Below are experts of layer 3 (counted from 0) of a mixture-of-experts language model. Rows are named router (the router's row for the expert), up (a neuron's input weights, with its number), down (a neuron's output weights, with its number) and show model dimensions 0-255. Each number is 128 + 32 x the weight over its row's rms, rounded and kept within 0 to 255. Numbers have three digits each.
After each expert's rows: "comes after" lists some tokens at least twice as common just before its tokens as in all text; "comes before" lists some tokens at least twice as common just after its tokens as in all text. This comes from a sample of Wikipedia text that the model never trained on. Tokens count by the router's weight.

# expert 38
router:162186131098143159074141138083129191071150073185125101162101168138184101137128144143122106112119106182094073151159155070096095162127127163112119085163096169212128115194110139131092128133094163147144158153122096111099146120178124148164132164150100167198163124122182154135118112129103129176150196122085129122086147099137148100171101086109102147160090143174107117088118172087185129099065137166078134146096134094138126152128095126156141120154172164153164125094153145146120095101142121161104107109149139181112127080146152164098112069079139138169094192134168091183112169139119143146102092147125136098075150155168145192162155159170094155171143113159125175132178137144117105081138074172108110068148145151056154078111146099118160186168185131160123101179149170134088168103130093
up0:147162105171105134118142188145094124200146131148081144099162106113126163157114193121155126071115134165115155108117151137098129118101203106120098104132062132136190155127124120098119088120106106111130062159130142113100165149137069142166212093151090139180185087082135129068158176203123135112171153120104107121180175179099134192093162174120165146122159165094064125128137113109175157134140075128174165130103115146186149129109144173135117104094102090132164120147095140167163123122118103128097178167152127145070109177122122158108070154114124127098233110138091148169132119148076115143097112194131128131163095155097128089127142158175100180112166122111197144135146136153139100072150166161104096178144126160147163172185128078152129079171123168135086131133163085136136145183148137
down0:133121131163096131138152076123108122165141150088174107150140109150065118106117112148164139133163150204189126110081128110168150090089168142125146117121100116118134174117160065183114206165042159147185126118090200136097144104134118134132184109136109183159127175092167146127103118114147068167137120088118146103141069125098114116141155130135105127156110125084136096197145161142051153104131149152115119137103178133089196178087160124094179151109158105132133017119143134160151116073157114169118155107122072145101193146148187137138124136133114099136128117099122141106187106127159164189087146156090139158141136171122098150088171165181071134120115132074128111063145137061133144104175117088134099115091118127189093154086101083140120184153082074129131182111135099102140124162113128
up1:111216139145099099129195195117117151184132102094103119165135076046100107122123155140147118115140124143117174138197101188124113129096168150161141162083145124120086138095155117229141138079145135163129130096087118148090146124118141157123160117157171155139114124112126084165169139103134152096142116091103130111157154117090092185165076106114132109154208126126139149151086147132137054133130141091118129129150152169137087144077095153127139107093119144157135172124152179095144124146096126157095210115166112138214167161172114131128108096107118125083144156096158176145103119141133133121134113151048159148090048099134124161202170129129139133148166092167108162072115146184165206073123138060177117155126112104129142079138078122150118134160123149087127119100137090210139073126113143
down1:150103101124080166139132182083114104153177130115076133163116083156103131120119163128116059096181122125167153144158128182095146140104111135137205139099185165079118129119157127114117116140171118121171131113125112146153099174160153146104106114115130127093098159148089105152139116154169154110115101125140080179143133195110147169179107075110161146138166130123082126094120126118105184166146140129082111119098089054174064111146094113100176111109147110148134091170158100120157091101099066181120119142151124200088120119137094129163091074152170084159131136038142071085102117094145143119113162180150138150111110147178092064138123055111145118116132072096094088094198171178087128121189109160081127115181132164160092150194160186149111152153172079133117182094096101143148116108113083
comes after: " ", " |", "|", "-", " Ed", " by"
comes before: " |", ".", ";", "'s", " H", "–"

# expert 56
router:173137103096137115165151147138141104098163160113164155152109132145132142141126149144171188130122155113171137138178202120164124149141141199117054111106164100104126093164102101071056138104131085067143113103116144161086091186118201092136060164145112199112082142156160131177116089113191149133089132099116089094099098072135178134134117068132071098130102124143142091062122161158139181150114096130126146148094121055107078117128175129144110119093129155146150062133134092144124103076136094194112087082187096193146117108114150172120149134132160120131193142127132144121173113162117127142135091088143127149104133141129119137143108152166186162113176120086097125117164137219151118166136092167111139098069110090074115115087094114067115110146176110171166095171112097116096123107130071
up0:125148162146126117158100183092102143149088170153099105160147177125128126075057201141142101157098116053125156143103171142087117160130110123128075073151138158128137138091073178157095136099116117153088066127166087133161123091121064140095138164148061069098134127109085049120113128129117122147150146115168126156200102155111150109114095226085153147124137196132082156148132157114185093113207084115168118131103088129146110165099144120140105125143152138154093125142053194168131155099106163156103151111142145086102116204155131122133060169141076138078159133110171110156128120139128152145089121110167094134138111161116167126174103128179149133097133152109141114176102109193095130129206126172161101136132165099134129166139175185100107173166108146138185143107172094104148139120107163
down0:132044082128133100143174117100160085135142153171142082120110049130146112125106114138138142135168163144097110125113170077143146103105097123139180119173115177161149100111110138140067102110109119111111179175090142155095094146127101088180106145100168020121107156046132115137128133083127193155163135095133128138132138070177165148165103200099201124119104151090081061083129120131146106052128174154087154132122091115117113151141072128131133160121102170180066148179156163125088146135138119075166156104122099155095095140105113129127138122150182149180136164135162139046114169175134147159127106139157187150147131101203090102149179133111120124131117142197092127129162099116049172161112107132183115130117153138110155129167134078113143134133126150135163192150132081143095083152120125
up1:112120162072071189115131136171127077132104119096171162173135092093175100135079132072091153059095099152105177117136151200166111180121174098171079141164110155136091146098162119179122144142147144119157090150145083150153132147132106115057159090115167109128159136169078160105133120110087109150138093072157184122087098153136119127137117145176173132069135093106133145134162167167096144118148144132191120091180090134123097112149175175183112135102126164086160156167140167114153110164078130105166096131188149041125081156101162118118145170063113112077162118081088104156139136140135104111155194102153081149128148124105088109099183084136088152146124130080162123132130111132110106101121136123172078144125109125129061178166115167123123135075117127160053126141051173106187144109150141
down1:119136154119181139142154143138111057107118109160084159106128133083198071133092119108146138109067155144135128102114120131130121173092134158068078150146139165096129112128067125163102151102095136157096184138130215136107141143070123109112139149069045114128186096108123115133129158129139175136093136102096165076175140165101111149126130128123129166092137151111096190139113080143122125141127059131134113089160096161096159151126088161116161074151198162116137162091125124146171123098173181159057147049161127158148163108078126104140088125064132156089150135090103125103123108184154143157052158111125187176084095173146118120135080165146097174068147146154082153083122094167153162160144105098181121125090154157135138129135152123125151158172090102137064047161146101125080103169126116
comes after: " |", ")", "N", "0", "I", ";"
comes before: " ", "1", " |\n", "20", "3", "10"

# expert 75
router:151177107163097104189167084118107157110152103107160125100116127148159125133146105120148109186184119125160112076152196143141151120121100153041150125131124087095120097131159068106157172155097082105133129083053147163100201147100117165147136155207135098154126142141158171090108085125130113130159094067087138102093111090204084151087113082121172162153042131152125137193094156089125157158156127184181153145088126107152089131148136112065112111139085092096132117175123101152101125137151074140083107084078150151129159119133146154103141184135174157085167119140141084141150103112118075105093054066111197128137117177122155138140120163134127117113091092090089139146105134183105091140138124176140101095121131123116121058136100065099158153143145109153153121108186186161177115127134129
up0:108075138122140151079153117147148143119097144129144116125123122118108081117138140091028162157135058107131120150112060197153143112074122113125178102135190134137120176114100114168169104153130118131148180121097116065211138141118143153138171137086152095188195172169116057131137145074119143096198083106140106169117130146114064129166097132153145149123130120070128113127087136163117098148073156108145090131175071149081126076124136153177122094141179107106148099103164135129171115147128139153105153154111130102089109137112064110154163167122158052109111188126136111105139143115165104121079112067151154194156138158104146103103148167097183122087127153121092094103136092119176155134140124120185169130199116160146114123078203124127111109109085113103133144070045159125118075171110127
down0:115109120122096103165136101090152153071205169093153172168154114185141142116071097119121161149088116125120071120073146090115107049114112143136105153160121143094131183137163125092166122085138174141077133146104127100116072152131123119095152129109139131142196169154175127170119149118120092143127095128129144158164102173082134153103083147122136170138118097152142128080128148091180119138186139150117131128114177091089164107140120056180106095133107160159059117150150150164111125151074110077152091133131112148122163117153109134144082178085198140157137218179145142140109095064132123167161106080160128154107088120136075093136137149095139119092190139143125085110211106135165082154185082161171130101132153163215099126139106131199123145135134154104112186171145064128118072119173155
up1:117040089079098132117145120167149106119161107155086121120120085136121192129111131125087144160164059141152169153111149118038094140101101115185136100145127153163080180093137121147159123190111166141107170080150166101075100133212145117151178121091144097142163161177144145111163122084137099143139108113152116153119103150094134109092144167104111107101195125151126132165144121127087156091128080072151091140135100095109129097148123120116071092081125220103141167171120139132101174071149125142087147110098209154125062127143116109085160177154093129129103160142080118182059131147165124107124147126226107112106048099068083057135149088118118125109104111152164131125088133134058120187158118110119119108112114130129130105137132165116180105070097100120114156121126119178117134149110094
down1:121173124063173121106106151086150158156116056150105120113141144193146141093083134145180104179123136170133180144159149131093095127165114119150103075098198109152142148149086136165095136155123120142123138157133127157108069136170095153076151131143166130092071057140105157106144105099110129110155132096145134129140107136087174150098130117126128178206144136124066072159111170108091095167106150121105068169165081118147136087150123127162059128143185123162146162167132136112086113116087103143072110150125116178095145164168127123104105151144127147100130154123119073172101145141121075079138110168122030166156134124146105114140165117138156109136204147155118121135202122115143137148170158155082034070114119127140173091158117079125133085168157140186134102057107064071161135146074154
comes after: "°", "′", "–", ".", ":", "^{"
comes before: "′", "-", "″N", " |", "″W", " ("

# expert 87
router:127138174143101085113174178121153124119067154092113080099102119182176068145136086119160113082074140125154114140110159137157091133155170116171074145108148160102139103166095182104115130138153157149114119114122155145109106082146148080090099160104151136138150138146146120106095156165118142147112078099098094146113096111138109120109155105117070107125105080155107105113123119190138055165146110079176072173143162148097086067128084104140079150158108121114090074115134097105163080053050138101151105089136099137138095094095140196143128184140191132097181143157141126100122083106173115112155132180191128163136158140155138122066180073123150114053172155170104162097091074130129128133136095156130103112085168091092132096109083122128093160072087122103090104171142109208127154107175069
up0:150071106133140091073164139148085176141106148163133172088130139122146122150175153129141138133115114200133151098117090106147087120123097127101106189167075132148153124117190148162121042132092147153156108222170155177117107114097145104115129146147084178136162061093151101154139121115117132160129122145230172110130087151162073093152090101131134086119101112141098093140139156085092118140144135131082132134140123152143107152078124110121076131090075137142124099165094142115089154128127156139114186122128127108037132149087149076084111062131122108082160149100100122081045159123129125057152142113159066102143132055182152086126153146188109152085121120150128126151167127101151191092102121102034127100153090165104112116132105128159138071113105095159151140164109087155193129149098128
down0:138105119142121143100131117133172097124135120181137154117136124137136096115105114101157101118134192077033153099157099178097102116086082097181165150147141094106118116135129108112139144195166117096124130095125074128146090117161086107097081105092094106109114129040174143098128103172183145115129156092132182074107197118167147097120099091138166152106158109153111100158139165101076150162131126167130135099161130135126092099141139168094133159101118057127178196103136107157104145119102154180108107161138140085133153081078146148214126126114129146131172167149066126134081149116182113113152154199095107103092133116162133150129133171135166148081116118103138143077135158187088126135187139036181128190115128136049109122173102148134179164202104073115112086087091120112178146116094135
up1:160067099136156109142093080148150148109194149138161190137166135093084161124182147143109080173097172099100088127177133129141189143119108080069089096218105110144078181093145115113136124129108161129105212134125124160121165167128093153141171075160108135064133104153107118115149143131121136113151190122120136139158104140106114126140049103118176150107129151114087158128176096081109153102095147179137135062134133158086194139060177082107140144092074163091129159170085155185100135154193134136109162137133146086103174156117119120105102107152095180158144142090148092190134176146139167159105193068095123133116103109118097105145083107163099108169077171114160082161172120128173101140120160137134151150152156102147070132156147121164129097133119135118150145080151165084166101166105174
down1:172080121094102161154134120105166050095132132101165111153065083168092122088116103102164148135092127144166114129135122146174145086148139124112175102070163145124082216133095163154169155102171173081140099126115143158106113138195117117104166158152117155210164168086093084072165124129171122135145096105111136144105154216170172122126105126122168103122160109113122136102122083133160125121131116121116160096167153117128092155136095140109069110146073144124149142170101178061148109103084138115152135129094143126111123091082111116114127128056216124110128147137151161158090123105153115148126115131181109119159129113145090054098113104107133155101116103170127155047138089096077151141141157137109141176143065105126183123093073123116141107076220125135137204144126121157135139123169031
comes after: " |\n", "\n", ")\n", ".\n", ")", "==\n"
comes before: " ", " \"", " The", " List", " C", " S"

# expert 46
router:153135122117126162158148103074088176144131109166153117141111113182155122144086104098138104147133129157073117157112158092115098157103178096094167108194143079116160134127186127129087114182090144120140155133145160172083079156150132084097104124138139113176172124120179186139154113107135119148139161093121144084071103130150162064149127059096104084177121143150095093146172163166118137123089071176122134107081173107126102111180189118109164135120149122101126111195065139133056128116128083095159137114153151105167109060187189144157125106126131196116196159178136108174134161171116151155118150166150151088150173157149116135127118134126152184143091092160186105103129118159058135129106065141152099109094142096088156097155092101150128090095178093199173176183095148092118146102170149
up0:130130123130168151127151163127170094115161088194135088139148150145152114152125135079159136121109134103157138118090120157184120165148141174125130149140103103112147088093096133148092113151178111158174117121132157143128148046069117101097147149151089115110072134067057126165126158079185093131122120133141157143144131132151067102122171144109097123163121152064071112197049125138142081113158146119115091117124130130135126127170113127099156144060202076139189127160170148094130145095052152084139126166167105136134147101124146127163055146157095073108147063101096134172094193129125156112133118187142109122190145158117146051062142165132107082116085116120171100128101159129059171149087125122127129119129116147089160158140222157145109081096094087147084151174106080133149095181105101
down0:168101058156127067096151152127103089161111091137156103112120107136144111118178128155156150131147118144134142088111148096209154079146076128116084149166089142095151144152144077153137144093170111115061155169088108102123090139114165135154130111131127230140145159150102097118100173097115117100071155186165088106092100160121143119110173089158125119037122123091102145153105122095122140129132127117147117129097156072162106130149146112156136052158114118143109084050168140129055045139122112119131157153183145100129107137125097159149083068074132139134164131144110130095201100113080132124156133132164208150154145076139082125092155149169117142128098119153131089194168139103175120115148099173196074120126109183075138149101100079190102095142147150160110112104106139111143146109190075
up1:062151115126170211140167151108143061170116081105118130124106158110129102100152134119150110156134111123103150173120058141159122091120127151194124130065144048087152114095053144190196171127159135182046062104104120112128091096114180124144122132132154153130089151159105123151163115109152143133108100160096152118099153125085148130143192122127084119155154143064144097112121112173129084143141085106089114136161106122099121141150134143148165105101211085087154186109159132114119167136106130141094124182128122165125092120172155121130122160127097133133100110130067168103138128125087130100104107133140085143105155091144077125119134133103143118103158099184104079081087134141144144183110126161101155182105064142180124123167121149104161124245136170162072137094062072116126097100105062
down1:132164146099136160209107157104125101165049145117156186143143134201091100127114124132142139095104196109189124101136111073123169139135127130151113127110094131099174129102126109109136099092140143141088160172096148158132102143126143146127144088183139161087155142155098099151120067237080144159090145117117094138182162109143109148161099119185135014121139147121129151089100143168162091188145134134183092158073091147109111130157163171170154157116133151129087169089175116153108088122088099117132136162165126117137120124116036149091139122034144132096155103121121133163158097152186163148086143147152171164105135147117117163145146113173149178104098162188108110138119104126096174159172146111142115147145153129147119128159112142083134099112176165162116125122100086082052221101138132
comes after: " ", " (", " with", " −", "–", " $"
comes before: ".", " |", "–", ",", "0", ";"

# expert 91
router:135152104168129187153118133081098128134218129117153066158129139133153091185098128078109139140136153152103066100137129126111087060110135067113119101177074142184151091157140131112079126096118135059145075156102106144103147110129081174146109083136054142202160087115134137116090102099142085146147203169079099070138175143171143147202115102089102124132156149124070156096138172129174151134092143112053182074086168128165128155157123120147160071154158138157109132106066116183104127086128108141158171098129082149097110103107118157133155087157131204156119183145135137117115116158082100162095156084121153101088145126171182119121145126133099180118123123114152138114183125134125121089131158118155114117128091141101123103160070088177152180156159103096185138095173147112137113111179112
up0:057101083160163177079129111125162159066122090139139092101181148088142183150189135092132131156154128124182130162158096114119100091175123076167117121092150118145124130175091126123068146180046107125131125115137152123179130169114178154127084125104104126123116168079067126113136120146179064085141088190179151129076113146111097148120130144147151123124134136046208149119151103111104115141105162131148176148121096140157157091161070112067167095145195135129157167124119102136175216168171104154126153099098179177130143143148107122127150111175146182139100089107143126090125104111140076127132094131141153108110089121115130068115087108091096130149108166161172128130113167122155105122145127126073168140134117111204188157150046113071172126165085106150128130147167096108080108154136166
down0:088118062173052127140133116117100103131111125121167113110096133113146174176113130141134122169125103110149094138120096147095187110099147075128147143121142124120097152176108174152106187094123124098154137089194128126083091155103120064096164138151200154136110136082081198074130175139213101109073151160125188105100072152126151072116085110193093130111121116162172156118113140147135139160085142175170090154142119135092137121163095113199172124167146063063128147096133061199113139101146141137151115087145110066116171175139139114135182119138090143122134092160169132143161139105174163162130122152186116121126103131151109122115184078177116111099099109118100082057192175112182156125133130139140154133167114124117108152139180104157156154170145124099139168101105112163121032116113132
up1:067158136152098125106106107123123146127157086115131131127098114136082127092119111131094121167123131117133141139120154161091078185100138049138111111157096134134115153074171165182159108162103120133095114139072111049136107136107085080162159163083145144092058155132159125138155153177115149110120088167131077124155125233117126172100143118141103111149102151196106138119164154104178168167103148094202131113118104099181087138145156148166082174166139120119132131168104178121115141100099144152155148144079140138099158191177185107123150163137192174154065127132102154194084140118103213115089133136108094135091106162098112073157125131135058152119098164089130134126118137100110126092119173149119125163140139111106139140153116218096170070157110136096143117076186147220124111150097179
down1:091121104090137112104137088134104107056142137075097159121099097155199132117120118091104117109106131117089121117098102114121155123133106153113176107075116120118218159222157157063091138037143087098073089126044150116151100090117108115182112093106065146121102085156178123091140126096135101182144135154174124122113122144110149136121109114135175148158099160109144184177124224104141115101142141123095141213158106090121171108160074127135120120147206087149165137108107101129114128240156122144157053165092134073127140097157161164127158124161093134140101137144144102145141144119127107098107127125171141142134144122115114118140148163147149150082126114142150119132166144167178110162082135156153052113133144099139133149122104118169092115125144171137132100173115173090158095039182103
comes after: " ", " on", "–", " −", " +", " No"
comes before: " |", ",", ".", ";", " |\n", ")"

# expert 51
router:148165106115158127139154125151119126098107135124180107145085116177113136152094113107096131089134174122130121148215165100060145077175155151133151117141141073134137108116092133099115171142086122084112168118094119182093141169100139172153100088107148120123156209188116127126075088119124077122163104135110152173114137081141174113151135137087117141123141128131116103103094143082162092125117172162112135104142147080145150106149164124066168177156092111132135150120107097191143096095163039096087092100113073166164153083125141177107136198142143149115095091153175113149210135088138169192098083130145159119144172145140161079111101161181167148110147126115123183088121090179144106138167159155143142157132102084092121152158106057156125148134129187120183204055098175175114072106166125
up0:108081125128142082124115155094084119134114150104104152115183146144107215120150107150035136139089181138139101089151082101111134189145129093154189112132163116152101196133143162139192092139146163157069163118092084163110114149096137087134112123167158080138127112145154123092158132198139092176105062118145149122106071141135124153080140121176123161128152118118214179115149097161073138112159159082133130184138132175111158132155137122160112136111113205068163087175085093130097106192149133112163121169171140112123132166194126103122149080141122174160091156176132140134150093178127129085134144132116183110168163071112115146155061144092116163126119138174108138133132156136147132132086137106112166120128183123157141140116097191107108091158149136142169075182133183075055146182118153
down0:142166104107093125130152108094156136155150058170100066147128096124123152124146168098150180098109140152066124097087114064114090089166137128125154105142109192156089117076112116147165114164168142156156094118131132103137113133133177125038128112135168094187112029168128151117146091088096159170175120145203122180151108097180101092134132157148180135084170085123111105128131139145096098149148091113114185116116157141131081142204117139131094088127113099137099129107117151114084121086122134111086168144117104064112126123113091163200154143125109123196173132114097107091120119089111187144135158145115100104139079138129130081177145129155165176190116124145094172125123114103127109128093130062209148147144115135119223159146141097150148128104121120139177123166076113167166145226153155
up1:146139128170116115110127133140170165150161154098118150122135095129115098159137128102151092085159083077132133128122118154116149130151059115103125141157107211067127081154138132156109093091155139156177115123167166163153190105157060144138097184136040148111104112098101101118121139110084136140145136172127140151173182181147094125107126161120161107089122087137146151129149109117147135090112100135127114145111170163130121164101067103119086116146116183139119111093104158121157098174168153118120154106063105097100074091038162076113078102083129113132102189108140084085123109081038082128137169126102185129085058153166150104126166082149108084082068125105148145162131128162158137090124059086072071118153136135119059081125172125176109151106135104126072127152204078121099102159123125
down1:160101165178156105144142102111104132119209133169199115151158121163134152068134180083165135117140100153100142124144146100124121158147171126167158125080174115063148102163116092133197108128149074127130123125098141079127128158116097160159095100107169112141064073192192148121134113134083135080133136168140060081105097118164163120120114099101106123182129104120110090145152120192143179109177094182139074141110149164103075086153135153154110123102102152105082147128169089158147043129109163139115079142116060090187116142095068152147142135157155147129165113117137138125187124162127152103154097127176144117083062163134159173134128146115168135151150123129167158123162103145104195149193098086157120110110105091069147125122117122132070140185159187155091063131142159098144173068142103
comes after: " |", ":", ";", " /", "″N", "°N"
comes before: "0", "1", "19", "20", "2", "3"

# expert 90
router:181114134156114092117145100137106132081135170087159121071095113128074114166144102109128134129128165188098094147127171102151129159152136164158112080163182131184126137169141114099107148182112179085181199090093115112108102170157142092159115083087200116140153104162140163123104118132149156181140143138135156155091159061144124128182111132136120162135089109130145095128117124139176127115079145133133126155096180095115099126122133176143176093162099152169128094109171067202084121071165089170156088073136116160141108082078174176140168115175158199155124155159109116127170122105141134140168110144141187086110112133135152131138149109201143155134179161160125149084174085070139097151202096105194122125081123061114113122126146082119078152144180110146143136099114201130088181139160086
up0:146161145130153156101103102147144099178111128168122170107161113163108085104092098158111140119096111083094158170142073111115130115136098170156123132099098080147129101160122100165155111139176121136136121126196154178151110112166102125058151106053162156155148097128190151115112164151124063139106132124106139095126100174110144070098171094118103170155123145143050125137154155143110137187133143166052118061159098136115101130074097165101140119124106070098124145105150140121129144138185197119148144142188148105175118107128117138154080179094143134165187088137077070171142154168118143164149119208117154148151153103131097194224151073062118174113106082131144138142177164092146153153123165093116146158120070142162131038099121148145190121142130127134147155134101133173093165136064133
down0:133169158117104136107137108106118122100149158071135181112096159189145166156142152135152082109157150166127155195099153137119135122112090114133123139149139116090125079143092167079174106116180107122143113125163140136111142149138146104107181164135159159134123069124106122140107157012132072175125190106182165107099059120132119115111113079147132094109182122173118143151139119141151111153128119195084112115218090163092146197159042169042172128161131137077131154144105149132081141116112142174172172114168159159147118102130139144115113101181118124058194083135110110133130138158102085130112153183119134151123147120032178158164118106176162096086055105140134137213127150126137154155084174149151085163126116155134118116087111113114132102132147121177175122089106145138126127122095085
up1:105114083149117197063154108130093116134124123117119149129131147112162077131112111087108157090175116145114085075088097168130191185125133078169111167140181131072125087091147066155111110160068069057111133158175099158138155126174103115144180163100136119162122093053094166125150121053091111120197104133181163078171141100204089150127075096156158103086131131093178172157139135144091142086152152147138128085137111097122137173142117134114093064128099169122140130123168110102132107091127078112114101149135158140145130136129144153094135144125085085135104109079121175111147147153125049064140135113131075137119101138123114103170105121101072061104098065193094099148144142159132105123104126154088104093162093140091142163127157121171193122082112096142060150103117116169185150132108125
down1:120113180184164161047149092083110150151135160112119104164161173176106120162130118127172058170126185124120059158109099120186097139133119086109086172176126167086111132126096113093141080135105139082091084157156147143102117086114163083144188184082140039149126114150150129148074114053106118116108102213094110130162119130157156125175096060140148161158103041173111100116115156189113123149139071146126154094191114067119098133133077059123138101145110114151124122112175122122153134150147131098130125121149116143135126138181125101107115118145173095151123122134104084081135149158152121084104051114081155172131113120151112084176124089155151098145143125137139129145171120144092101144174134128157146181133135089127088097094195191105164113087136101086095129069128135101151089154125086
comes after: ".", " of", " in", " on", " at", " from"
comes before: " ", " first", " same", " United", " University", " film"

# expert 40
router:146151086145078148151141113107123096191178105104181101139119144079132107129140105157115180097168129107167119123133129166141117090099143129093134109118144083100157102148133110161073212105131064105111128069113137173116097072102171136133087155138098146151095055112192145151138073095169194103130118140123085075093139122104083102075133122129173125145117169207052098105149078142123129158161199118121141172107137106098131159172103136175185108096132098150097131132142078082123096083105104163056134116122086117091127126169102131133165109129136058133168119142060150188084078139122103113131158058098112121156080136130116098105154186098070132100152105119087115155135108150089155119155101151148083080087155131092079073130139122089103174150143125139088072100133134098203101139136109
up0:134093054111131084152101137200198118123061130185130142093123110086106119153155088145044080139128116152163081105168118152115149070137106162158119099131112083149096148167084128158149133117115095127118103109142068077093133134113080196132154162099163109121105127112103140151089103148125160110168189129151130134194138116117094111101114074118159153106206134115106125133097129118139146140161129118103147107122145122155141057131178071058108204123090116113148099102089047121134143121185120101094123119127107140128102098145172109178104140161157081104124117145076122147109171194102078114174084088137083159135205124128079110084112157079167122108149140128145128130072178142142180066103117073140111164152142140100124128090122101167147087112121136116131187154072151197156100080158103
down0:172059120144139154091114146122099106041141091166062154128115157171129073126212165155123184157130135191094119131135143151150115190122117108084155080107058157143131172127158099080174131094134112152099077167179172171113164164155148140191163148143176150152140149141154181105164132118143118115134115131120116120184117107132059102054144172121097116123146154114140154140154164059181151187103104143117119173102167100124092086171144112159124130125123133141089107119128147150089110135123130087137107106125132091095095155100122137120099172128060145152110100141095145177159162129109099203138086181158122095103170142126177173091077147113133126144149112126141105086179153084115066167142169101077096108120187137088189138166137093074155186177164141191136108073143111147124114147123116
up1:136135082147142141131099093183126137113106115168108109100122147164158071150092112139136130176136107133105149132115097103139136136154133129117147106095133099164124135098140187099089074160155108196089116173116194138170166128202159141083139116149172066117228125092125108151126171103136125100189134144115109113137040157092088111111122106142082090087196131121119140174173105097116094099131081154121083136139092163114143151063117129113074149133117164099086167105099189112144112187144122117180098134137183121133059109132160120097066098072090150159095123102122132151120169132117131082176166168104147220115120128111171219149124116104120085076129135184110136187103118153064132107114132118099147165148174163092156130102141107106139106126121096195106106154082180105121150112064152
down1:092159082134107172130087151187169060097118131099152151142128128107153086114139033117110087127139121084109148141107097173182164175141116127132114144135148137146170141135180130161094119083179125183097135094137097094142152189140195035114077158134143154161108163173092139087182185127118066110129137184108122128108100128125125179141095102161084090138117121080151174076079087153113121126113165107220188107124170074116142079120163106106125178102100140151138145124162170127128094127124103194146139130100098153175155080107136114085146103106124121122115127099195158156109146111154160133143121150069110087107085088116119122148163076167115159108149090163141168131108195182124113148153108101089115162122179086139119139101203071129134137114090171154123075140112108133138176081082123
comes after: ".", "–", "p", "0", "2", "00"
comes before: " |", "%", " |\n", " (", ")", ";"

# expert 70
router:137099166133105111139154134149126128085185092156119077153103177083139175154079102143124135150199159124144068154138210086091069102133080146104133157110152125163169079139091080058115171144147150110171125086101118072071150124111164111132076168096098109160107124174189160138103072112148130192095115138142127109141177084157163143135098098157098168158103133125153093159144132156104085105086073163086140160140161080114138160126101157164187074135162154186139099168138093177112132054124082194116122088133093188131137136141093129198168110163130121141108095093150103134142137137153137114163082117148093147097137118146064156127114144161174162129170156140098142074159120187092103114142086146136110097099158121111168078135111103139183155155163121170126102093153178069132083145146091
up0:127110107181175122084119164110203146137124139201097125160143106096157176169095127177101140092051097087170078097157121150143142104138123138127133170079157111250160182117109150130108136098049092155119160105100098125160142091067102107082110131139119109081162167098118173105078096118144141130135071139088105114182129124075111167148117092142129136163133175051131120144091142130124132102191161139083138153148126169118214120166145127098107143113108111083130174163123130143172148166137131124093146154145137137133226140184134128146093094094094133163087113118151107115172143102161184154146153149143103146143182146143139100100088156143175113126112120136094141128074165104145168131121134130156183158134192191128129186122171120175089131133094093159092141196100124143069092142123131
down0:096185191092172112068133100151058074087099098131118092129137103142145109147159159145141115144132181133138082095090151109144141178139072140086148138183122179063093114111108111105108136089176145046144155182127091103099102114152157139129127130091079161127143145143107146078085151129035140130159101123120099101121143121122149121095128147115128126144095135157108141159084151119207082154126137166093129113161077139084122123139207106094166116127137089187191175116136112096120105086125086118125065163110108148158058123083154141115098119121165098134133133073107035111099087142165116140149173086116106114177124099112075118094146130155156153081205146164071135081171185098141060151110101117094157127154160126171114095095160154134129127201140127128090151089133145149150134167095112
up1:182102149075160168146104095090164112128103127103180141152144196082133127120179084110097114113143175111198090137151092128102164134154179142122114145145110117054128115087162184165123135168153113096065153121186166079160127092072121179110159071126170103107096141145152102114130140138118150082167096153118165070169092118164154084186118128153136188150164086123112186194131122110169138159110112078138088114147131105137119102161144143121171175151183111109151106087097186129131126090102136193128096114152128143169144092117125104127121187105156161097016119138048117168094206122116116106111151140140092086095076115126117133125091121115128109118124183162123107122185137074098099143184178110137109096119164150150127127163053123089146158157132118131148166077086134092113154153127133
down1:102116141062097116191123086129086116144164123127136204119173151142152094122180096166152089062125173160127105174165125093120120192198087160146136134133107100163152103171129164097191127172093161139084229156149158137119111207076167170157128109137103139139102108148122219088091083132136095141115125123129135118191205155129107124132071148126151128181122146117130135159167109114140146161061086193122132132122068117037135176167181102144138155112189105114110141160128124134110123124108067139189134143162129111143112132163094105108101115127142141141124139169157103130131192117121109129150116113123080103136172099138072100142086170153106173113161166148117097090139121055142148125109106110139150176094159157146094155080107183107138195143138159093127127181169136120096120148104131
comes after: "0", "1", " |", "2", "3", " —"
comes before: " ", " —", " —;", " −", " +", " ."